python train.py --num_hidden_layers=14 --hidden_size=160 --n_experts=128 --experts_per_token=8 --d_expert=32 --d_shared_expert=0 --hidden_act="swiglu" --moe_layers=[0, 1, 2, 3, 4, 5, 6, 7, 8, 9, 10, 11, 12, 13] --router_score="softmax" --normalize_top_k=true --routed_scale=1.0 --balance_loss=0.00359 --balance_bias=false --router_z_loss=0.001 --init_std_router=0.0132 --lr_router=0.000833 --num_attention_heads=5 --num_key_value_heads=5 --head_dim=32 --vocab_size=8192 --norm="rmsnorm" --norm_place="pre" --norm_eps=1e-06 --positions="rope" --rope_theta=9460.0 --rope_fraction=1.0 --qk_norm=false --attn_scale=0.177 --tie_word_embeddings=false --parallel_block=false --init="uniform" --init_std_qkv=0.0409 --init_std_o=0.0508 --init_std_up=0.0586 --init_std_down=0.0586 --optimizer="soap_variant" --learning_rate=0.00795 --weight_decay=0.0 --lr_head=0.0139 --max_grad_norm=0.5 --warmup_steps=200 --schedule="wsd" --decay_fraction=1.0 --decay_shape="linear" --final_lr_fraction=0.0 --batch_tokens=131072 --max_seq_len=1024 --doc_mask=false --train_tokens=549700000 --max_steps=4194 --dataset="wikipedia_en"
Below are experts of layer 3 (counted from 0) of a mixture-of-experts language model. Rows are named router (the router's row for the expert), down (a neuron's output weights, with its number) and show model dimensions 0-159. Each number is 128 + 24 x the weight over its row's rms, rounded and kept within 0 to 255. Numbers have three digits each.
Before each expert's rows: a language model's description of what the expert responds to. This comes from a sample of Wikipedia text that the model never trained on.

# expert 14
Description: Short capitalized or lowercase word-start fragments in names and transliterations, such as Me, Be, Ta, yo, E, Vandenberg.
router:144145168093169108092107132115154096156123096150168146156091151110116089157154126094141160138113113145140093162160113112117131141158168137159148165124143087150141122156169124124165147108136138158112103108157150106138118138119139163114110116104095149118116159078088161166111106152110154173152132154142121109157114093105108136122153102091110130124096108112099094112103154116123143141099134112083128115165118134107135127173141122101114094167151130133099148123102109092131140129094164
down0:129133155087139103137170091114174128185130154112121134120151157124135151129139136169061130164145132146177119150108133129147142078110143136120121117156128136140110130112089120123154137081093092070135145115135078155117143140116119145121150081074130146119163100108139122100104134134112118137129139167151086112099132144120127133143084148139154118109141094140128144129162121123136100152166150096122135120128126162132169187127163150091142134139114106143107155126115171107170112111121105
down1:109143143106119087137135130086122125151125160120103107120091127099114113123148151138137156091134143098102136111097140162111127143130117099099103144117126118127077131116143105134095184147119144086120151118107116124160155116135116123137156097140139105161135143108112179107134116142128108158108117134111137146108102155163079125093160172178152126118127108062112148178132096137142121153133101105161154080172123142159090128102098126148137127094146132126073138117132170159112120076158149
down2:119124116113102135086129143062093146175121122113185114142104127150129076147114115169118117138161127146132161111097097125137119142153105138116121126107153093120125160137139154118127141114144084125095114142111120136151062156129128117116157140115125183110130120107105161141108156166174149126116119154105123149116095112124117172154146128148134157131147104111127131069140106117145165148140143136146085143166158165126144143141140127091145156148153152160105113088127131159117126059159151
down3:120100121145099114142145119148195097147114137129109148143116164121110137127095127136149112163128078151159115129165195112153151108147107106151140160155111115133167108149125149143111150124141098096099135112154119118127136093107122117188158104138099100121108115157174158109100148108094108125102124117151108136093124135132113134135126122173128138136093175102141103124133112105127112146148134083154120161146134130125122101075182078167118172163129115133157138126160107173110122108149132

# expert 4
Description: Single digit tokens inside multi-digit numbers such as years, scores, statistics and coordinates, often in tables, e.g. 1'9'47, 4'0' points.
router:150167167130182136092094144099133089157072128155120165138118151119119117120151100160124136134113077147138080137152148123089151137119147155117148143097129120170135124139130135147164139100120146150136129104132132119172123134085142124093135167063112118118113110093125115128116138170126131165142156122145155108135162087108093125121146113098118131123101055123121147118094161090156101121116151164116131104135109120104132115150184110124143117142143121138100158131116095104159162141105156
down0:107114149105112148147120118143139115144111124129174119162113082121095116133104104150113107104142123175138128137149127141134120130133125152112134125126121121171175129130116202188120149134117143156110099128120119124084154112114134115120135131118117138101145107128122149141164142159131155132119148163109157147134118127137144137167136154168133133130142102078110136128149108097175157152046143108128104141096140136137148115196157082109136176190121123110085128098143118129120141181163136
down1:170114152101131140097119084121100132106109122100141155158116141116130178141158150114174122132147135162083155173129139064146106079132113115103139143130141109130141123109117146118145143183128099124135128143180080135112109117125102159149121132104150133105069143156066102107111121121145109141139152146136136145154086097141102168083115134123121096157125139104134149108138113133108089149099115150131142129124139161125115101097106139113138123142139108133137111166072151162151119116127071
down2:169149121095154067110109144129119157106102139125172147146147124139139128124159156138066126109080129143099166128140157117150113102134122134164106140140169172159128120088113126087173072109121148098132085123111157143130128107082122178110109148108152115138136116163122121105110103099140095140115116129163136145147123145163116154112127122131133125163123078134167166100119113082148118127145126164138108077120106124127112118106119138105120109111148124117111143170120112145129126056148119
down3:130172122121143097113087106166125116173102135114121105150118123060145095137155115100089122131128096127118108132085151138146119117133155139113096142142136143136086090134110152117126135114143108092083153103138115076111145168102140158111118109142132126092177101140119136153133119147089132138115148117132183100104115094129138130134112131115133131085093109134160097183116162160117129111122179111129135138066130118145127098135166144169131121169099147123159178129127133122146115090147152

# expert 56
Description: Line breaks ending table rows, list items, titles and headings, plus table pipes and == heading markers.
router:163153121107158142127148128096125093123081093147151135155124148104074107168129142125134126144110130174147123184151115121107119119169132140108120131144126122140128184156166130131166149143138114142106128109157165112113131171105122133132098163122129140165122185099136174157113104120101097144168108124127166105138113113098094146140145095132132108088115110164133125099094136124094156135099151115088128110166139112143103111151122079100122085148161139135128164110076113104110144120131160
down0:143101168127163117081081112187100125115152106117110117153110144092091138101111119101120111129092135102129129105093147085167118126096137113157106074122120128105174118104096111127119093102105108082154149133138112135130085128138130153095158155134107105104159147138082090178135079164131127152139127129153113155107127158119161102143120121096106137116126147103109116112100146135128111118123126087152120139132104125147142107118127148172114155121134136129133078116164115092103119125066131
down1:113161092134121108147147115127123161119120136085077100147181157143124071134170109117098167109107166116119145111137154139080071141180125122116145097138129182119133136147130167131134120117164100147160133140129121137082173130120159140150137155142138106095080150139097162113138088119143150150109145141146156130120113133113161129086079103120138118100157136124124136094139099147127127112102132156108156183158129150123140131144148132109169152161137150125116114107146110131123148132078123
down2:146144101164131172131112114085111074081096116103154168120118113106085121101108127115135126112154109119135112155116136126101138090053164115051109157161144140142105131123157122128137114154124151101123164145069099140130149129126127119124092111117121148188143162085163146132146124144115155151091113149144159113151121121146103116131092119145140129160133097109112137121118094121155130118122167097137104109090145097141085128133118122157115131121153112120162146097102161124104109134152128
down3:134131146101178118110120100088155062130159119168102130101109161100136189132077165159180123131156137123180176112135127135110128137150138127167112120119101116134144094112111110161136125140122095144138120123091132109156098158124156156132105107127087129132156115112141126112119097144130140126176146172138108138142086134098090161108185107128099149137127090125161134158130115118119122142155096101097134093134132103142138082132154095158124153154126172117122124115105119135138151140130116

# expert 45
Description: Pipe separators between table cells, especially election and sports results tables, plus === section heading markers and semicolons.
router:130149136132137137113100130112138108158121091130128151155127160083065114136131105112137143077131145152172098131142147108116095140111148131109128134159144120134162129142123124106144139134138160127114122051125163127128124149125159115121079121109112106095118165121097148153101120145124138174120179135127122127155108131047137161117152119099103114077113135096132095141109152128139146141120141107092084118178149138118136122135162115120164110127190144119128146147051115113107130127119130
down0:114117128097104117116146092136161111109155180116155142182124145163109136139119116123122140126112133146104159176100164063100158151116133082133094126140115175161140183113129125122144167094137145122125144142184073112147103134156163112190132113117107151124107090137140169118092142129122128136131136145117074157097110120107128132119126121158140112155146162127142123138095105110144149149124115141096097144133138149105085106141069097106130116127123115114130084125127119129121141103114162
down1:106154161118095118145154109115109130135147108086189119128105140127097155160136148130118120131104144148119069136175176126131120181158132135124146138124147168116126120166095112141112118095135122077108134121154145115116139117154129135088137144112152161134158139082151182083106118151145120120107138133132077155117127139083155112109172156098127127141107082160135098131149137119137147114093118069143125088168126130141090113148109117105145143112138092155115135156128085132105118132104098
down2:123120134087130114112112086102156140153097161163158154134102157086126116149109124117148088104083141137175130091170129133082108117143131119150118121132102130122148095102167113130110129109154137153151127079125149165104156153094157135129139090105122108148118084105126170176109141136116118153170147115114110189144115159133107149142159131168089139147105105147102115141150158123148125146137138131116090123147156098078130090161168109152104113124101131117132139115132099146164149147131165
down3:167116121134104119161119151078145103164144116162136087141142092116158147111115154108108084096150142101120119081142111085151131115112125135112131107126120176101082106119122125149099118172149100117080169102112105132141121124143125108126139107128156124123089124118128101142150123119135106063119157165112104134135113143167168100137109130150116142109124136141112152173179130120121111123132092154189119119171158126111117113176120151130143168103137183131140097134157166152138146141141110

# expert 1
Description: Full stops ending sentences, also closing quotes, brackets and percent signs, as in visitors. or 'simulation'; also clause links like but, while.
router:190158125079137105123155139136140116117112109130129134158105170098108080145133114139134199156136126140107101114139148099098119173173129139131107142137132128152139161193135099078106142103172113155193144121132155114121103153130119119109145127111119158109129106124091158132096130149108132139158121131133166121184108108115138117107133128121132127062135126098137179119094146126118149122111134126124114132183142115112115115130146123110147125134130120075123140115122107098127165120086173
down0:138153149118095151146113194111144122154115142150089131101122159173142132140128130132127133084168131136129166126141174130137072099107175156114150128136119126113181158142126111168158114145146134093190103144117110126155144124117167099088115119065143104138127137129118071145131137158171151111127133137069124139082146146104112111104130117107123145105105067148144143124155163114138152145130155127139093151115113124117098145110112133141117169151122129127095115113130130145139151098117141
down1:144102134101107115115120144101135099130138169156124132119111136107120129120144106158105110097134106134136131115137175102173158124128152116099137095097148124101136131114099086132133159126149156100158149128173120103156103122103138145116148132131143154122113114112116083155083129156150121075163142116141095122151106168159120081069097127098143114138099141137105108109147133143077124114111141127189076175174158101115162120137129138147119130089132122097171108123146150114189156119123136
down2:136108101140120123081130121143149109128117125105128149153136087132096149099095113126185110085119119115129125143164129110090104159099144146121138166113171136126113139116074142135145118105129086129179144140141120114139105126105086132159152098106186101098158179104151160139119131119137144130094134125102116116120119124122120129109115150109118151134136192129126105134146109111141164082122125182076184090129132115173139095134153153120173138136115142124117118123091160119126171097118107
down3:138124140114152152112133125112133142138117093134130139123150077126136162086124140133132098132158090107125100097089128131159122125073110153107131109131156137116119114106131084146139133161147168123128119147081085153117089150133159104092152086145092142167094123108129131123088126165169119149116134131146109108128121160104141152154156107080100108160139063113040145104138145129163124141168134129103144116113090145098134128147110119122095120108141154123165122134133110144095156145148102

# expert 38
Description: Bare space tokens in tables and compounds like vice versa, plus word-start prefixes dis, un, con, and opening brackets and quotes.
router:131132151083145126108111134099123106149134095136139150114069163103143123137161111121172150103123113124142137123147071131103150140175146142141145143079139110151146148137150140088138150141129205127125132100169157063118099125142128136070098132116120120134110128122130148123116070134101131123179106121136150119117134138115126154135137096105118133137112097147119120096087162124100147150101127102119089074126128169091121082153119128122154121134136124129134120109124101119131113106061160
down0:126127115059097167109098099126118160072119099133151151129134061100110135113141124132133131134094141138151098153143111137110113137151138083112135167150117159123146173136121133163151130090136159149112105137090134168112121114122062150139159122139129140150145113161128169150207130097180114134116132132108155109113102123155170120142118173151104145115134083128124122112110108134111142166151129159111124104171098115161085148143122120115147126115126112152134123151148146121102142130134150
down1:127125118142143147096144136133082124127132131145116172143127114092146119145098140099145157099113173119132116182143119113178139137163144136143100150104140098122161158066148122143126155121112148148110165141153117135146157158156124127133136104137139116119107103178163112095089115136109161133147154126158179168120146102171123147077162144113120093118112146162130136129130148132118132147161133120107148128128134095132124130185123102097092106129114137098054163106072139143155114131157140
down2:132168175096075142168132147121155132131153093109086106152174098128131124126104108134129089138137147113106073114136150117105138144118137157144080121119118163141116091077108140127121098112137078160135135116120160122162105145157135139159137116122117119124154129090135123116116111090134112126102145122084103153145132082120141136171137124107108117153136124102125099106151099145131116113122111166138130095143188061113180126137098175137133107136157143151128096100138170116142148133126166
down3:079130135087168138168142134119119153116144103149103143079148181148105137149102125116154116170132104119150152148083105124126121121122112127137123153176127119140158106144104104115092151148142129132097148099150155135111111110152114133153115125152116105124144152126119136122173075134079082101134166140159122105102141141104151144149121160121098190095063116123120113121132138128114145092119134088125089087135131101116147113145138166102164131145106087157133125111121172149146089154116136

# expert 21
Description: Quantity and hedging words such as most, many, several, mainly, mostly, plus to, opening parentheses and he/she subjects.
router:152164160100162118100125125106156099177125101149163150102097143097100083159155097098143141132110097156147111142165108117097143156154161138156128148118153108163160127167145112112159147112148154158125103094141158092133105139124165145085110116101102112120100133100106151154085117157110145159152117135150146108171137113107099153122160103098104128113093116101103116125097155107150146144097149108103099117152134126110120105159148111099135099147158120141097142106103084094143148131104142
down0:102107126115151138133161159061122156131117143169118106120127146112123116122127128079149134104107161145117117118099089118146121148128174113109096079116117114165155130113099090141148115104139151129117139140141147159119103157141120094145131122169154083094130110150105090143100132171088138134147131133126119119132084141095144172111164123121158107073135115127148166122140129190103094108165154139120136115195161136124126093170148146135139072143126121151138109133101128115140120135164126
down1:130182060170126148153121128101141145130145132129067125125107151149120093110098123098110171135145140124129126135130146129207140147140150148118169161104145117097136104116158150084132139112108090113126146112105102125128131124111114155095132166092146153098135142143145113186140177129169093133141161114116095119109131138158113097111120127121122153120111094141148080138138117106114152119159121161101130122136166132129154136117089086104123140149125112117189135133130119137075124141102147
down2:162128141197120163083118127132106114116106106122123119152124107096165129115100174120156126151161163115142114096153108127122123144105170077113149126175141174155091122163095118106173144160103147131087159137097157107134128156101133138096127119105105113148146120129164109128127097139149164146162118127085097116160135142110085108101149124170128141159145176135107160150120146104088140110153129146123127128108093154175135140132171106130098102127113147131107140115102156120108100128112138
down3:111168115116111137096108133151104136111135148096115106133099158155145109116126163098139110078119105118142064092123107094106155147105111145121123159174092108137098071145151133119129145103159110115159117151140131141094145129111094113153099140105097122178138164175143135125146101136088114122130118082166134121129140088150162137109130124101141109113127123107149111099150087133137156130135185110160121154180112171122094130130115119136141139140149154076143108097142156137143118120142172

# expert 41
Description: Short word-initial pieces like p, b, co, Bi, car, and country names such as France in film or sports tables.
router:156157157094151116100122126111150098182135093153167152126105157099117093149148096114146140139100099158148096152148121114113153141166153143165130151124150098160152113154153110119151155110159154157135105086157170109128102138129152149096115133100115116110111133085102160163085101150100138172148126118141142108163128103121102153126155096099096127115093097110109112131091163091126141148099143126086120117139142139091108107170146122108130113164155136128116152126101104096126163149098140
down0:115112115126120103118100107119131109152138114117149173107167110115141139138115114126129174154152158136156144134153148130140110143117131117101154136110098131099116124105131155127078140155107103158066099124105149136144098116166145121165110174118148135138165087131126153128130149175179108106099088137159103120108149128134126150163142114135152140085114127116171115126146117124107135114080174110152094096192104117146157127148142130158167134131161097058099115131131129145135108139108074
down1:144159168139108144161117167127162140109117130126094121148126151112119086168092131112115124116159111139090154153113131094135090162088104117065115087119148120174114095108130139120136108117117169147120105114117116135164167166108156173163141118113111135177136122136138135124168133149120141115119145153113132114134125131118090164141149104125086137146154156137043171105116136104098113119127109155128139140142133136148108120143172134144137128115082145179146131164114131123149158149178119
down2:170115097132110181133158138145144137130067175129122082122118138165125142128121132092080110141164128130117140099132132157099135122132118141102135117139133100155125122109114128167142134099088148113136169114102148142162162116092106109150107136130161144170135121144130147142176135093136164109098103107146175109162126130133133095158124120103107155114143150114116097173142176080131173158102152140143171130074143123106138123135121148120106165131149127192102117126151129125139148123099159
down3:148173186136132165119110157130105114112162092118119111132173122110166135101132125083125126121124121098103114109169114167133099162126111130130136108107165115174147112082110140126095126120145147125128162129140154102111102151137158097108165142083129114167118130163127145100135155115137114118092105188127109130151123133158131128158091103144143164140105104137137151090106108110116113132159146146163122103114104131091120135150141133115125147116079129092130200134107139101141095089109182

# expert 29
Description: Table header cells and separator rows, such as Reference, ---|---, and prepositions in, as, during before names or role lists.
router:162148153089148099112131117111154080161120094154151163132117168095123096144160104110148147131107087155156102139147136128112124148143166139149138159129158110161157135153171130119154163109142151145109104079160158097136102144119134151088113131092088127087113147094111160172098116147107151164168126139151146089162129110105104152131151104110107130103112112132105101141099157094149155152115152109082107113144118134108120097149149109112129098169150127141096140121106116101119144155097137
down0:125149098069133121162148114131161148131141147181101128102117130076136104078130104112099119159136162129115144137128107139108079102110170126127138128115177164105102109121087121091097106169110121129140105165170155146136105097130137100096133138107146121143118104144114127138147123132106133099108127156109157140093148146137121147150125159101123115112160114152116130152137113091102088114150121081087153133134151182120124113102116120085100164121126087151140142157096116153102170092146150
down1:096126123152131121076110109131152127140147084114113078138136082147111125130124108118102183133122128161158131132084139090122134137145118126149124118129099138156130101127141101090137125159132107147138091103136113153087134118127070069103153118118117101120115111172144109094155154117084100108114165147147098167105121153091149074097103131074131119091125117151141135108170134163109104072154119166133153141099131099099114096133115139139139144106100128139116160121139123095102118126142142
down2:121140143153133138122093170092092086153178135100112091118129089134143123126121109116166143133157130157141139110139155131132077090151111150151105149135087110090121111139118135096133114115107104119103124118171150142104138062165108120130106141107109172133092162120145173113106153133112132107131108162139106111131161097168146157160144073113105167148125105112145115164135110147111185147129124142089145092145119171147108126097109088124133122146143114129140123077095132123130131105108113
down3:156123160127156155147125129159101114069121147156153148142126128123128120110163115090153148105195150147134154128079127141153119098129123148147142083096143136130124116153135174162140150136154086137130089130126145091183151130139144141122112124154130118140129152141150119097141160078142126109114107123131115144088127110160079139117099138088156150117120135093133143108188135109098165137083134114142120156149185118141106141124118098182123134101152154141112098136135163157092108119137101

# expert 5
Description: Common function words and pronouns in running prose, such as a, to, and, I, she, It, also, often sentence-initial.
router:147162171094144103103116117108140099165118100150153156132089146101099094177159106109150149122103090146139112151160115113099132157145163152167138142123144097170150112160143101110167135120141140167128117093138165091131099146124152145094123123092094108110106138106108161157089118149100140153159124123154144109156149106106100168123151100096095118108097103091107105125106150099130130150103144108101116111151118140099124103165142125113133098169169123134099148128101105097141143148102144
down0:079175133100152134122165123108133140118108122112137111125101125134124082136171103079148112118133100103148166112079132118157093135111125176122138128123105129145159082154145129116129135089109175113118139121106140119089098120134085079143090159103109163151145125113096103133164108147144114115167096131149125096082126129141121125158096133139161146128128131136093122120154170153150148127170123113127134119113110192189142127164142126097097164112134154138133143142133137124176110111105105
down1:088112166069161098142131166095137143097156171101160119158128130130110116165168158147133136129129116144121127122141126176172128077151140136109148142171121147139150135133114124111136129113117183146199117128138093120114102155141132118109152112116125136153133127134063150151157145136170116128057104123132118124107161129106118096146143098096116095129114154151156121143149112094124131121145120166110170125103099134135162082122086129110102105103112145136139122157136085136125132108126133
down2:133153146112148124133103133135138156098127151106122185165093118116093132141122111093177110129079057146160079153122169103164122149102142159125141087130108127129102097099135154156148151130177105143128095121171148165141165126123133130099155124134125120144153124105131143154102091147133138092145125132145125135128084126124116136128106120144155120087120094103116142135096131172123152112137120157147122121171175113103139098123151146102144125131182130131150137114119139184095106170129094
down3:097138138123147115135135100105158148123150126116166141133136168107197132129142113117141137136153114134166081074142103151121154133114114080140127170141153170155098114131108123115127105104115101103167165130140120155162168088140133152094133101165138091114135136105126136149105127157112125151085127100164157151132119172142165094173155124141134190126134105079143141134165111092104112135104152101149124161145127136146103117134122104127111147146149130118137123135145057120101129107139148

# expert 58
Description: Word-initial pieces like Re, co, La, tri and verbs like help, assist, plus commas and -ly endings in lists.
router:140171169107152124105126131098149099182107096149161159110107160087110101154150096123149155127112098157161112148151118129110138155156171148159122137127158092169152131151162103111158141123162143153137119091147158101131109148118154152096125130097102110087114148106125143160086127148119166152161124142158123108166132121105098155117156098111102115130102107106120100122105170100116133156104135125087114113148139128102129099157152111098132096152135124116099153135104090099134157158082142
down0:138139126125141129067092126122087138152101105159122168113156099135122125091106128094154138134123131166107097107137102151154150132103118128146120104114135124153167101106170101113110121137091119097125102119117140124146129159117149177144142145120124135131144109132090121164129147119106148094144160115150144135121135165138159170137169130124109086103160110143161109087094154144103122153155139097107107120139112104118176174130123124157067149172106120117104134100095141144147108096053148
down1:122121126144123133136097134116109142101116158096079166102151125091176120103122119120084151120098129115106108127136116129197140161117108145098143106110138160116153118108143133146098110136150128081125140089161078132084155158101179093166115163150136116137130117121137154126121145125115146160137121124101128110082136178112131113124138092108123155131111099134143134088147157118116156134121128170109138134181143152147128139124117139096081147144135150131178054114133149123139128170099107
down2:114123136101124123160112096112117161176150101125130136097137129157080139136136135085133107139083122113137151139125130111157124180141122138097125076102094124117136144099151155151159095124139146141108099165137134134149115101099121116142139116188171092154145082162134130111134131125113122106091103112103128134130130141112089127147137122130143123130127160141054126125156071082085115120132130189126122126127110097102119173174106175141090134096107145113145116128133118117123133076111145
down3:160098127121159111168136186138156147078169099117134135108107146159154118132149149108128109132098083184176127159141157102169163126057093150108147113135152111140151150131138137148113154132116108107105113102121123129122107121118152137107110128093141148102118104123152127078092127095132149116139137082158156123112142128112129146091179144102123144171131088124088125121141156129125120145089110149135144098135132146117132102111143170172141111163114120160144131152114156108108107097158109

# expert 50
Description: The, a, his, it, and relative that or which after nouns and prepositions, as in the team that scores.
router:146135123106203117112128105128155129143111115132145164132081118124119098121138125125155153138125122145117127130147087136122127168113146122140160165099141112141120137163148128125151113108177116121138106109121126131132137146063176118129128162091111137115099100140114151119118116142085120131114117187113164095139148115145110125069151117104127117120140122142126096123097148103100131133130141120142102130151156134083103106139174143127122117169219069098092141136089118140171141111092131
down0:103112122084120151100161143108175174146113120110136145114128108129155105166100156119116111101139163163145156158150155113100154142125129111151096108149084144150164141143142116157133146104144128100094133124106112101118158161127118137127151157126074128193129079091084151149114072143159131127165130149126122091165104104184165127097100105131108105132145098135132094138104118127098122130091164145138110156162141123146115113098117135136126159130146132150112108109147136154138092148147162
down1:134132135089142100131135108114102092114139143098146146119112143082115144083082133145113141086154149120134122105148107129144181125130122124105056101147146090149130154144110142094120125102126125137162124152146180094127154126127156126125101128146142159159121103114141145143080106119145122113120107109134162097159100120174115158142135145111102116134136146092139119157096115135110180092189144157130116120105088133123156112135120129111177118116126072138105111125130070123180125140093141
down2:163130162103132141129129163174121081088140152149106112125161123143135146144090147130115158121115149131125129128118175150113161080125133160131144160112135106089103190144114144129125120077144140123143122139083109124106178110122156131116145133133063118130108152126097124103126177097120115135146125120140074130124129121158139107171159110111080141106097113108089125082090151108135137103110088140112150105112171184105139134153082112124148153156145159145135112129121132112134104124146127
down3:127117107121134145167140143136117095122109116113129132082134104167120104125127134126125083162141125094128100148158122104097113095159113148127114151174122160106090111114104098161100142178144103157119115117116151108135130117138144127155119157191136133134106103120159141100078175142110104150147095190127157138110157159119113104158139140096115153133158127106166115160120121100140105129174156142134141107146080111161096123148170165151158130173122163143156125115123135171109142144125096

# expert 17
Description: Pipe separators, digits and month names in election and results tables, plus mid-word pieces of Thai, Cyrillic or accented words.
router:150169173101155101099117119100152086151122103166149159136100165086103100153159103117140139127119092152142109151147132117096112156145154144158121152119138109165161130168156122115156160111156154159103112090155149094141106148130158136090130124113106136114102143103117166165102110148103123168153116140140137091151130107104109144122156105095105120130096113104099098139099180096143132148117154122108116107145131113091114102152147101105118096165161123134088156126112085097128143135095131
down0:121098108154165134111171089102115128159154089151125131083068103096132114104113102106112118102138147122112126108077119148144136104143099105163105159124129157158129138138125114117134142101114158115133128137133105132148132150136123131134120137088133137123114114119175106124134123105101114070115103158115107146125118129168131134144147186130131170145138146195148123146102094226104111136136155147180141161116107144133153097109157140151136141105131095123165109121138099139124114153127095
down1:154105110131153099159135126111115135145149099120142123104111150125167137127071134154114112120121148122161122079173140124125139105107122091172114122147162112110114168104165084125119136164100132161150151091097176112124115162123158100191159144144161124097139148109149133101142119106140136136136123139122117139143117114077109162159168125147118117125100092097133146122122130114085158115145132126131127146143143103093139131116130129089140102210120116109090122122155143125105094101093075
down2:166111179143118103158138131134118183168154132135143141072114138109129144130113067119131115151150132177121174160112109159106167097110089157138119124109148139109151141137155162130126115187102166146139104135107103136100147140135126073113163102090133121119108144116144134149142098071138095132114093115169136116150134114134169124144130116137133121137148118125113094112081165131127091101162145106098107133149143150143129084088157159134139133114112096140105135115157162142098107139123137
down3:100083150115114152095162127107105124140148126124122162091118104126139150136171118146204101139149161137147102131151126135127109119159137125176138125111112186148122146113093142127106102079144162098135101120133106110136128115105125118124127117132130155118094139129158095095143101116106160131079116115138155178127175116145113133129150171132172145117134113126187146129133109100125140127120107154168157075136157134146146145151106130139141175159117130132146108160160087111114100173093107

# expert 36
Description: First one or two letters of a word, such as S, F, re, St, Char, and st for stone in weight lines.
router:129137166112165115097149103101150100127152117162155150122109157113118108124141114112151143115089104131131130145145058126130174150152159145120169148138181079132143132127148133099157141131148153161111117078160147120140145143112115174108093099131109079132081147106096142159130131146116135138146136189132094111161156138138097150107136118125101154123093098181082100095133175131125106161101146074092117131120137157100140131153122129104120113127131103120129120110115120119127123154126152
down0:114156090142111141107115178157088122129169099121114143166124125159100077109122115138084106135142132153103129129127116096109091152142104161171116121131131126142138130138086092144125132096136126143093132114129109095176062182136128144129153171137122124158118148140082107111090181134123152098145157142142134126115129107141093111113104153157112125097140151170139116094162158121105136125151127142129115156048138127118158118132117081144112150082158134113110142113121106127137107127127145
down1:092130125107111071131124132157119114138143111129126118090083120113121170124091154119118136130160186107141101119134148097089137145143109142076113119093120121092150148128125109130133134138154172145108168117162142089128096133169191151105095137112124138153129111128085140103104095115073121111093112078138138151117086146148158140138152101147113149075170155131151096156115112110109114110077098120141096144167116102089137119157130121110140118118121148145118135088138142130111135139136113
down2:136123085102128146147142117182134148141108117090123099125148141131168089130143184160138134124135096136083107125113141091125166115178081174149106165132116164095125150094115145145127114096122151147132111131118158092124093110175111092132130132179101102139130122135095123148086098126135097142148132133109102128106106129134118095110156102128125122173166095140095145109114116137149095128105142188172132107118119131107134140149164157151169140112119149119089086136130152117157130130148149
down3:107152184141172092119126116125167169170138132152107138145091113126134119119128125100126126109151132137162138145120072076175131123122146158169100132096146140145127122155131136103166146091110117153122110108121152104126133103117129120117106158118117132133164124161092133142118144162124178106160145118146148133169103120108096121115165117086093084150142135165143149127131147155154125111114112121129154130094116107080107169116193112118139112154121092130140098171103084110090146106112143

# expert 3
Description: Opening pieces of longer words and common verbs or nouns after articles or to, such as flu(ent), de(cks), identify, retain.
router:138162163077145097105112123087141096173140094140173152138094167111115086164159107102168169116099086150107117146150083096116128155156171148135139147133153107147138144165150114126149155115143148148145113082167164114120100136117144147092122115102100124122112140100116131151097137154103169159164148141129119102157137123126104135111144104103090122115096093125099116132104172116126148151110133101093110129149136148109111122157159099116133112165147118136086148119117095117146143128102154
down0:104150150157128150139143100111136123133161124141129105140151126136170106161165157113124149168143129128150092126119117112121132183174160119126151108161114104138123144108117095159147171071150166154149144155128100122115110136101131127113165145157097133125137103135123149132148173137103087102133145105120086109111113167143141111160149095130153119149062130196113099157111158062141125103150120103150131122103153116107165154124105138148166136151115127148111151146149075117135132115112131
down1:131185096119143164141104092107165133050108161175130173063135126124112101109160088115154144162132129109139108100149126155122161160126124136139150125147137178093163139125136108114103087119144143123121164103113150137128087120137112118119132106133100125137141159105147152090150133133129151116099096096126110147111123136141133138126133139137126087100142201125113124108128145167130138151087144133118128128129157152116113093115133087156141113147068126105144100086145106152131122162135133
down2:079104165144164126101131105111089146176102115103148091164144111094137112142151115127140161136192149165090146147129109131115131130141101117091108092083109117109145146149130143123154111136142162148129105135077060138153153127143108085127118121110116136111163105143153103088139168109103130126075102118104138130128122087107146125131121128136106162156103080144130098109144147135122117135103132118064097154141138126155130142112109144134114167137125174159102157125127113156140112122135102
down3:114151100130161120088132082171101117169111116119125136144146098090150148140138096140111125131108130117113143154129138140100090124133108126113081139114129110095137143139117092111165150108153122174124134099155132134088101155081137130110117111122107117115128131145115085133172078083138131127064086120149054144095112118131157142145148110142117145110104139141074128118120090142112109118128118118130166160111113133151151155128102138124135157191114104116133154090116101128131132092080151

# expert 20
Description: Hyphens, en dashes, slashes and spaces between name parts or numbers, especially Arabic al-Assad, al-Walid and year ranges.
router:151162134097158134083119135105145104149102105137141124165083132088148111126142123131144181117125052140148110136144124126091118193187153134107127135128143096145156148123160155123133174140151143126109134114133161088142131138130142146070130127111127135168122130126120152143128048122105119126159138119107146130129111136106126148138142107116129132134112123119136161131129199129118117169118134109135075074135101134111134078183129124111122128117161111121138134123109124130111142079106141
down0:158104130127094119141121164119130118079092171138167148094125104159159123118123114194114134152135141148111117135174149114156117162154111094109084143141143121115141175075132134134119164101145118190122142112126088128135105104149127126108140102153121147129139110139138190147138142128096118124102120142111115167146130160127105072126117131137123143141145118100140135108112092150110097130133158110138165123151150090102190156162090125139127123099139112128146117145110070158144126104157157
down1:161137106117114137159153127140097102156167143160115122143139123135165083142116119102149144169112151147101116109152147152107145097167141192137159149161152168161096118101090137140115148181126144135143087123117117135123157120127157071106083135105150125096137137163103096074123170125146130116139151132107151185142109101184143139141130141094154085148123133132132120107132165131118136140136090150122120129094187134119131116135153144136118112122152102144148139105172127127133123138145167
down2:130120135096128136097113121111133122175131112158128077122157142125082142099113142127093117098142156096104131142132126172118126085120066085097125131092116154162145088145169141110141138131113138113146099120152168167145137081110100105107137130135164144101128099136137140126123116151132120154054110118165129139129145128111140161094128131147114131125133137083164103076136143124113113129108146111120103110102115106114100136107125155127155127150138082080094110128095131113074183149107153
down3:145178146115156173100137085126107149155122126117145115146134111085101119162135121107128093090101106161082145130159099113126090090106109101152128138123150148150133146125110133141109117129135138182114156125111168097096137153096079107113128146159115104111144114145135151124170174123100085151157139136107145151121139123112089117091113128119145123120145162123123156137133102143176153120136109083147133122142089180102111141139110134108150166175131153123130069101088118083138130141137142